From a checkpoint of a small mixture-of-experts model trained on Wikipedia.
Size: 9 layers, width 128, vocabulary 16384, 20.5M parameters.
Experts: 16 experts in each of 9 layers, 288 SwiGLU neurons an expert, 1 pick a token, a sigmoid router.
Training: 244M tokens, 6920 steps.
Below are experts of layer 5 (counted from 0) of a mixture-of-experts language model. Rows are named gate (a neuron's input weights, with its number), up (a neuron's input weights, with its number) and show model dimensions 0-127. Each number is 128 + 32 x the weight over its row's rms, rounded and kept within 0 to 255. Numbers have three digits each.
Before each expert's rows: "gets" lists some tokens that make up at least twice as much of what it gets as of all text. This comes from a sample of Wikipedia text that the model never trained on. Tokens count by the router's weight.

# expert 13
gets: "-", " (", ",", " and", " \"", " was"
gate4:135090124109106109124127126159143143146116121113124148108094088107103124104113193227129170100147089142099111129141088195112187136115145153131106109146109096156146130138097194102121117149071117109180121157096133104131133210099070122103171150103166052118081136123086112178161088119139125108116151157089109113075200121168131147182119114058120127090108169159100144132050177155137135086123
up4:201172143101120131121078132128093141166195138113149146134175095141166122125175134091102136156108124152167176064146187070126159145188149145187149134135175132128138115138150100162142111117143117157129169100115117113078133100096211081049147170121097125160117112111155148172128136155147073124112090127196161155110119146087149118120122162155105222173152127076136101130125076134166147137091

# expert 9
gets: " B", " S", " C", " T", " P", " D"
gate4:077071092142135111183100187116165137157129069173161082150076115115052067130128146144132106128147113166182107118100105121141118151127179078149120121159114153127116130088090125176121143143125134141132084151089099128113108146124094171090132141163148110118059204117082082132104164136125056116075173116165146108123118136054115100164121158171103098088174148099116115170108122168121084063120
up4:122098135150101146112107105149147169103123130136111142141094111145118127074156090117149059135104144120147125032127117148158140105133135073155118164108179103076158136082107119131102075135156061049069077148070098140160145175144101100101128130143151120185114155142105140115156129129143154176128150126041103122125111133198146107162121134206134148114125073058140131133107159180075091123076

# expert 6
gets: "\n", "==", "===", "\"", " ==", ")"
gate7:167055155086092158156155143135127165122096143088118139165176101124117120140165147158125105148186150148149141183131111100129133150079096193138150173068137112140120148198163116085104129149149123139154138143187113090093158114135129144162108105117180104165074132127160177149101195151123188124198169168132107131078132060116123107085182159118142121081073113105173175159169153088128158106111
up7:107145127114160140078171156096129180084140134149131128070163125137096188141159141141060111186153122180156096085119139137140082120092062146149193197165074151103118110151154112101145176130104157112115117145143089162136109188086090155083105204136110132093145110155119145147175107142115108180125138184167166135190140114133111122095135168133077120109169153175104167129125120092148173164184

# expert 3
gets: " 1", " 2", " 0", " 3", "1", " 4"
gate7:163129093092123123144125097101177160119043174095097168129135165153080125075160172232084123106090120179067095092124100108107121143166162111153116145126149150126087168184119116148114123142129154131144085148165046145140105105110120141153115145153116107113111161058079121148085168099201121065118093162147130163152157147123124152180083150172117110163067132145140102104127115124118130101158
up7:128177125174138147098124105099112128168076166086141094140131143145137157143128186147126115130131079132159179107133138161052115084166137193093121171116120186154102105123159092176094083194118185133176109094140124152106153155108135164117167125140100097200080095103101165142053154203154083071172144111121106132142140119094103138078128152127144125069135128118156065088096122145127111177144

# expert 15
gets: " the", " a", " The", "'s", " his", " an"
gate4:159107179127172155148148107125089144125085104080139132191155063123120116157142111155105132126089137151135156094153139120182134201190078110163125170110123153101096131117111146135131069127069116101131118088137146097133132106133158169154100135123165126077159150152074042167087091093174139121083152121155154079151167173155167128128121147132138164051112145141139130122224197161099116099125
up4:122124179135131151089156117110160186102132154070091084156154128130117076093168111155113137081146150152158158100103138110139107197200062073163161158124158135091129130190142195134152098155118087121142113144150132184108080077154105143120113071177158152101144138144066074111144155074145151125100146091131130085121097103192133167111132165112134133103110106038124116132167165149149133080120

# expert 11
gets: ".", ":", " and", " that", ",", ";"
gate7:087134145154069117040129163184128110151132095155097148182115078149108091170065144087128161126109111129080118131172154141123104142120124093208127122151144189137097159181127116074094132148163098096135137134131139145063066139135166133149140141130105099136149107145081151098181082114169134095130102155096078093161106201137116159113195155089131126131165120088065074146120118090162137140150
up7:140064088105135155144176122060113168118092145158122137119163134113121135072159140135161099154161170118135176087092122170077143117152147154067130081087121090134170107118110100100147085082094126208122123091148121135148207111141157158096161179116086135115147130141176142128087153163069133141151156087178179157147144102090103089116077094155142093093127124133174181085139096156131059096142

# expert 10
gets: " |", ",", ")", " is", "),", " was"
gate7:187118123127071108137142111101133106126134101175070106119131127114159097146105136176179122141152075123101081115107054150045159115193157162117111139145141152165124180108192081137188103187189167110165136132146112153120145151107086103153123086125114095122118151173159130125076100075093141079131064178146062075155101095103134125116095128103158120103101123186125168125121130099151163137097
up7:105122142130155162113122122195108158093119138105165135208133148168077142114161138111096092172095132146195139123134164103174061154116149070149105156127194144132104127137069155131085156135094060140137097132095166079158066129091162120101135163101159156132128127056081070140188137183096114153139141138085165171152164123115108126143184112103123140157150098125141112126079081181104090100147